Experts of a small language model: vocabulary 16384, 1 pick a token.
Below are experts of layer 3 (counted from 0) of a mixture-of-experts language model. Rows are named router (the router's row for the expert), down (a neuron's output weights, with its number) and show model dimensions 160-239. Each number is 500 + 50 x the weight over its row's rms, rounded and kept within 0 to 999. Numbers have three digits each.
Before each expert's rows: "comes before" lists some tokens at least twice as common just after its tokens as in all text. This comes from a sample of Wikipedia text that the model never trained on. Tokens count by the router's weight.

# expert 1
comes before: "\n", ", ", "| ", ".", "\n\n", "–"
router:492482494407492526551455491599455556543502509551412583528553456403467463369428523500507539468525538398589549388470542492401493443407538497532521435482480537573417424457563540449453432579502454558402515484532502428486514644528377482533473436
down0:549534596539505478537500481526545514522393515466482464475495602429577435547495414520443570501439468408530549532521524493548501491504524533578547439451455515468468549474446562515513422536450572449487596529592509594520513491502495524371554469
down1:484513505470536506550530607551494412509430448513488568501466556485482432588545534456493468486534551486567536550501537524476466509570440516511556447567508538452493487529516480476530541568549492535530530504521507481496499456563465473487489528
down2:522502505523486444526529454522459543454472455475481526510495350540502567548516463536512426582631537446515462543462479529554502453568480508441554439551445501474478441472412515465544490476523453567517393503471473462404532507514534509488551471
down3:588510483504539517503596482562535578440498524456505504517519467435491491425481444511514556505497525501613432463492500550436516452497530541503547449543410545507464426540495458611504486476554365424538425412530379528449471577485475548467530468
down4:486474526484506493630435428524488514504532507398514500582525433529471538569529484412489564562565587515487539519499546565574668561529488480512515538564504489486535458478468551490506509481470482465482579488539435551520442451447443477452471465
down5:499560506520460531498525539495572525480514522460491489502476482593510481464503447585464441443513479551672378578522540407482527437545652515427503446483536511474431466398508446553471454511548595514466548521531482584520435498547564528467565398
down6:506546444455505475604455510464457509453526468448508516601492411589490529518475425418407447510451528480475491478441526435417495478466412532475579576534561520530463479504520410500500461518572500539598445519541600454501550534515498462542485446
down7:530484459517506496545534539570420493418567456533394476508497486501480471559443493469613427529514594506535455511466429406425497561568420549592535458433524527480464420430482538541485416441448477547496573562568419502470485507549453470453536512
down8:517460551513377505456402553533500566501443536438528521414502413487529449555536475501516461421436475512533542479420530350543391546508506461547491452527473381571537569582438489521520466543501561504501444511479461501509495548517429477478486512
down9:570583536513555508505560538484475472468501494456485541441539500519433472448470469564537469491503480519517513505448422501504473541573505467518520457440485535469426438529472503487498560477545482541480487519542531449418557404523392457487379431
down10:563472497474474464476524560453512520498565473554460434507495444490451493449490514516406546609497510547562449545452497464439432523559537541556507556560503510498593488471504533484604512475542335385468413425456457404558542588452515537557515492
down11:488447426526530486470595388556438467470429484456502567489488429457480520466591448453499524515612501473382448524546471467483420527580547488543482426495383460490565596498496555511464539536501477532568573523514495393503534526533527503568508427
down12:471495502494497530506468504508419461459505538552493456525526512502501527392405524449486583565442491485524497523489445495574467552463472529584515411522517538498511461430518463619586560475454559533404494548553577513493638494440460516400388429
down13:580473453534520488420534500509494527462441513492502559472427461496504428438518450475500516397448497505434475562512527489496580533463519587570496513508516391609522438565568608554561523571467439405550512549480435476637577535447530526459428517
down14:517517470473432523472440529482521541555495584463544451497520468495525419593496498501527580498523513505534610474545536541471432592436537475572503496529504545506380583437573458467484490548480477487439573380445435498571566518535583464498537419
down15:491550434511461421463537514477450424544507473446536544541571479550551541437546556508521597501562431424490562490482633526439384498473509477506550461534518457519423586501546535449510457567542533480494487538523475509473523425374540510555507512
down16:477486513500499497468463534478538517546527573528354481527364483482467596592555519491501623552496499542520570471477434347444467408543456447424524512525446410437452540469465548537502527513480515480494521516491495457515396519486464481509422608
down17:505597468530541529600486523521494560433497577548461457571485449475510548532624493530516456497391475517556483499504390532440525568493417562477537597503490604526419539498446405545506633470416434535501488508474563569490509515532515644461479450
down18:540473510480443550505522468512468499569528620492512437479473535532518561465484514489479533595483495502494461478486539520518438498473520537534510466471540515515451424516548436450512493494496403524478470510454475557476506416488502517420420432
down19:564458529510542483513504427471475512541518545467481474533528479423470625473525469481535486470427457548601506506434449515559367472469584526506521496414494503480567486492550384583440479431544419519507496438460479485488415596505536457588456422
down20:466576534523506415439509505535445524550412560424449552509646575546480589511610474541452536508458390529457535388479437506503560524457509519508493525510550500423460444499485518536523486509486487456574568531445540479481527576557388443482562500
down21:407598546452439553540388401440508568586548472518472413538483565538550460496487547456473477428439507487498444456407483455501450521471456501563443483577535479501521514484550506407438490393504505576522508478413409482440453445448513525586503540
down22:459457490513430528488461577520543554490397489434567511510473529436548453460500520508489387496496539613553467465519544558478523433418529477483461519525473548460465520547423463534556574533567431466437533535464543508570540481567503445374535469
down23:563445506562460437466489497515503513532498497544468515520433483506520485509511396492500488492522466543533500566442570546443595448512604557492497492488411491424508488569444450472531479590448521491525569468381512635553482478475602510509606559
down24:553469535439425531563441509489646512518525444531437409645517511472455497486455428496563421507526458428443629496489541582458532542483451563476545559562506569448550498461422520456540555461414525597463468472483548509474435501449482547464494542
down25:407521515496525370572508505564491496555503553513467493631511483573532458539555528460508543527537522409456513435446481558509526540507487485474469501449537507457455497615523492529525463408419499526467415502492560425511523507451592486466495545
down26:489514591470507453563470491481413606480487452482463493547545486387556607485458506521507465475530510600580486429597455502542549491540461589509460474491520499505513524530552563520558521476541515544536499474529481515466568453479433580489544503
down27:567503505395518530586584424433462505450481448489471430496496480538495499455394459467469448530468523436498493429412512571506522622588447563574546423502469468494534511486469465476460476504488480521454512482416473530567523506535460453477411492
down28:507565575455536444499513518494417519534470491514519555530464487600512479518472525477492535546558561475457466456607501447507503574570485535544472559530520466475575511685522501486621504535454556457448470505575466536594478517449459540414517535
down29:471558538558494554521494451535440491534406472462480471592665473464487505443509485533512556552540448452460590525568499540521536461490523562509455445437538426416511575424391503480486441468436508507511609441526541541488534480482451442517556521
down30:556564504535507556553463542450487570480548540488494518514492522461504466496526494597453557561482547556498499514469497519466467500443578575459560426527551532479470453558549439561505505462588515408540507468573510571504419567489457500511436449
down31:499436483579492489483587483476477534492433520552496465548573536552467453481569502526403487540441521448473453505520496447441489498560490483527516425566447416395439389461499567611527505419592506490508504476470461511513490562503507405541451461
down32:515445466561500477412497550405467527479453486533486488576530395392440398456443404553509523420461567421470486568489456527523555451555427480535523509514527484505501448524519460507504519437436615472462502495518515562419525438526563521492476501
down33:437479432444450428529482522467513544523491605470495473471537471494550525492385436501527534453521567512521510491527481537469459554561514478434475412549536554526534498450459526487449600529382535493385420550463407466546567446579491522585469454
down34:455458489418545530469480514469493498739502559515512522471394495591491453591508504437378456442392470476488498425464446535508468403506438465535502509509522474439442515481450547470509530494404482468433553485476513487446559475525573431535397554
down35:501519446458546440439435501559444419445514491462568472409600510464453516476475498512432546602458576503518522478594584481568476441512465470520552542494467481583549441475512528433561454423534389542429562549532445581567501517551539557433533472
down36:450490488519548607525554517518537462516412500589393399462546573457495443469536515423491429454482520520549452435402549483472495482478511570463493557533503465493459579532525540562489484489514469530504475474511519491579431464444539504525521437
down37:475456419568521588552526469477600570582579437474513423555517498596514486516497475467554507346528507534534461566502481520532499543555576569436489384572485495543545472508498511547562506468517469464480463477530455531473517461492557522517548524
down38:386477589489531502549541517497584433561492443448423586581551544492427469521411566564518545530455529537404428579466525558603577434420549494473436533598460544445486443472454482624443361445508516568544485510470502505552473509525508559487478499
down39:500531483479523417483486543444494496504539572497489521417509521411522498489578491491457628596629585500532531501566545552565461490499494432441531521537440519572490480518428506464427483510522484361427555490551563491494508586524532592466545512
down40:452502531493561509543515484492501485479560547506483614509409548489546459587507549389465416487596529477459460547594409543457474512569500534491551526552451436482527546463435497478509512553471537540434490560426443514366438497505497474447445471
down41:518483517540404485502564525578526511453405636531488537404443439544483442465557463530446581513457500578476577499521535499430434501509563400408476539500494526501548509534414478492497553525551463450505464556481487424485463513585533503493470558
down42:563499545424490501443440612442527452509538481469549404485493493534570506502481512445438586472519570497546551409538455463498477441587511522495527382413526532479470448486498502527484461540582534561528503479557449488466524537503539453486472443
down43:513510516505571460514518457542533502492485466432455448557498460469432510434498474568538547525498518472497421401527520382553482521503549541567551496427535463567554495414520561441509628464459495547477459548568479559443565592493451488484491491
down44:421399508457425504445488475432461620575359576493457558478484451522506533451550540490504499539497497519496494535491473552503459435556514469512467497500497485500524476463479576541474506517505467454449535555536456473449455495538476456441535455
down45:534438495480529531578461474469511570476466473486601497547511456514461472519484596424598463454550514458535407593496481509570483460471491565432550436500414402403486539428540521430526498482468626498524406525508458497484597624498546478501461524
down46:490345529509475448508516448435565567502542508520467585455481510455457454467496526529671551459519486479450572456472500544546411579501476486470405580481475487451517414431485494449525483443510485433474516563582423575511541480538555576552451478
down47:477532551456544512591515572469599441461501524507481592480505484442441464536479485504433565498507477500501527470404515506475542572508529455471564544495528526455453473507461476533456487534528618509418564527452540530631468510542415490516542505
down48:535535461584500427495542566535464475528467422441441468504506542502499581538465526489535441531564517483390559517469487386432506546449442543461509569527565587525530493562497434558402445498466560510487517511500530593620532566539526528461582452
down49:599481444539458495489494553469422458484506449447539471551511497525496540503542447570517541471540563497549466491457472524477475462622605540455482500407504439499466415453431583487468477517473516441428416502493471426412441588519564475530520398
down50:546469488601523505466525502488470489456487570486472426453550540509525446361531527489514445429455480475533555454449440468591570500459388512527441515486495574522567559552463481416525544517511555571449484565459400560489535514540501467464482423
down51:473446581546542496512446574551573517564473532553524454613508507520473487409519529452449524475607562461452563463429442502584470456489497552607455511465459452552524519510502534488511467463485500603623449472543581566522456553445470403471499475
down52:455537525499406437471526481495462499424433509508522493517522417502500487455487426527483491521450530420505467514552490383536436470584589478531485483446436498556495466606555429434491453471472488553449580434467471457504512491446496583457527516
down53:465546434541422501427436583460476494536537455474534527552383492496416579544536495519455491472394494430532472458404433542484494595465403521597503542453387472489543497540529452426515466478556452403500419505510613468548500503503439497557520518
down54:514519360506425600449495511514553435456519442468506495629616489622470508484493514519515561438401498574388525469559434426502462410511406430531508549425550422450449500622501525491460480541489510484454494515557484618473504483553468611413572641
down55:482552451490420530518491456497522466459437475507449498534498506520446529512545531481465439449487602504510501458488565488528463463543544495491547468542526443622399527571500514526492524527516420419433533465434521463585437631437398585570412460
down56:354445486530560488520651490527531539605538552479532479384484599456456471501424452456457458484449561499486496457515501567479493479520495483472464465588465347501556528454542575521516562489575496502413410391500609458544422473481493505420425540
down57:407498440551573434593505511612568468500499540446481378492505444599435546513478613441444530534435543407545445531409453462518468479535555469457526477537460553485446420514520572447519492484519487479518523500519486426418532514434463528508442408
down58:516540529509384411455515540414393423469487490449506433399544486574489430563557590544519453468461534461511535503571496465547527519551567529507497508474407380522465555406624510512541511473487534438434518487528477479530513469522503501433597494
down59:544433442525496476522458352444627518501483460498495481498448503510496553601529434520538451390478488486410405521579504441494487490490481520560540520508428463489515527521491460477566545481524513485442527477415453516406484503523505440537455562
down60:487642489507536485516556515459496591558427450420453450474519474476534506476474439539491581577545519474499472547559470501548428469638585561523591456521475548555605537503413468530488528512498487442471523435532462494549556552547408561571471470
down61:439526581528465473509532524430545488547444532518463479540449545547551384459489506461519442418557582543556468497469584490542500475487441554465530596640515389454449494532486486510497535448574484550536510496497489473459456561483598472427432527
down62:493511485551481468567513540413576536547528483433545512524522532490454510489565530460432499533495506526534434475464428477508566376499548472468522576532467493460563540500513497528575542645503492526509596470509471494502509500526519518406453465
down63:494495417475424485484501545453484496462520510446531420452574559553533471449542474464580557481515517424486580520503444606436409499507503498519514497321506518488379466509477554516469416497522463462529439412566475451455516562366529509552476516
down64:526579500522538468500531446541532576496504516555541497446572629414393579544562418557506475518507488523482396472533371438491541455377588563480467503521438468488536440408565504516486519445508563590556506427479537497485505479490548525496476552
down65:495602524494597476490494549542447618485479519548455487525478585548521583499603524506418525457507367553430601511473522556666543488501467538565499557543455558505394558490511396503484436500561520517511527486491481545562496470426570531455550423
down66:509495514434509465533439557535473569419550504542447452500424550522497460457469446449579523477511514487514503473384459476534430469491442472508596468454506461528533440457437475391450431566589471483524511500525492383580562450553396513390439423
down67:490410570467472473427422471529496519560577578465542524581510536391495445474493531497528529509513569447500448554457508540530441504489539546521540481511489542483459484416549560469580474500495531496531457510521462427558594433492475507463404459
down68:527447530571481523440576492455528430501553502585494543511456478523429448544541406468480496451529474497438529491629566497508439487458538493477477513474532479523399518533423452513485525492527463530370495443492511450547522429515430460477550529
down69:546436506502483460459493416474548482453535547551543562476599428563488453500402513539572417432458511492461592455424451481422473461424514473511523450468489488439485510544516483471493597504508573374462520413519422491427487473566517399467628539
down70:533397492475521533530513583511540466541400508498404601459547504522452485450410389475485552500625486488484456426454558519458551480592404548520524423519450476448499458499548516515596532510539497497460528514517506408478508464477459474407428568
down71:417481434566570579485453484467481334418516651510505384442538496531465519487496452458611551499506513540502522450567398475524427523475513515470481478557464541489484456467508499509512644510534511448517444578384494486491413472501527480429554421
down72:403503443463505523467560519470499459498487505491603450565535620476510452477592466564550460510416411485524403421492588497492599446486445583586478541580534468490442520463514462510548487510522465491478456447508544447477494535488541472499518516
down73:518482523437495534506462522488554445540483536512527475425488537577492524510540554501437572604471558511440525488394572463491429431584546432526465461479540473465396560402503504483558515526532527506444506584512512599507391541566474417542476521
down74:515542399528549471433430555522555547484552589435498462490499428483397555484466471536494446464485473467502511469533490497527489526429541548455396439496410534494461515555474505457534425531458564413487574561533469490503528510513438481542512556
down75:565445535545483487448488464464515491533584608532439480479444447554474546405422529472461486484519530462542515417505540481572513475473538484458493495463540498456499536511449498483437439542490418576625469520475537525467436511487556560570460379
down76:492404375475474504581509547483473559441453491560476480483546505532520477474552523440517436501542623553520449501438562540454442535460446491527562496515483554495504421452516497485487499409505605520491412486538461421421519479505414446548531455
down77:529436504523625487492504438515564536508549498486603522445471538594397484470538485586443537487479433548492443497509471504578435576473539504555390453543411471551433424467412438374507504532508500515460498502473569385507477514484545511453371561
down78:480502545456423486549517364441412474624530430532435454531459563501533459601470475448444464546489497592495479480532421484523525506535550580506531432476526563455446572506515480535470476444498538464482457496607430585531501494574432450484539537
down79:445492455460491508603475536571556467441534478551531520515415499436388444523507464505466522503507576516547512486508578563491468432509522511497544586499413407566615446547462400571477585510499617525519460446531512458492524513471475555377552613
down80:539569447568483425480505470516549523481443486483562477547482579469473559559509477493524423540392577455519484478449476481552458536488581458536545474443559459555492506446510366468515395544475496539508439522582479601453451527469466437556533380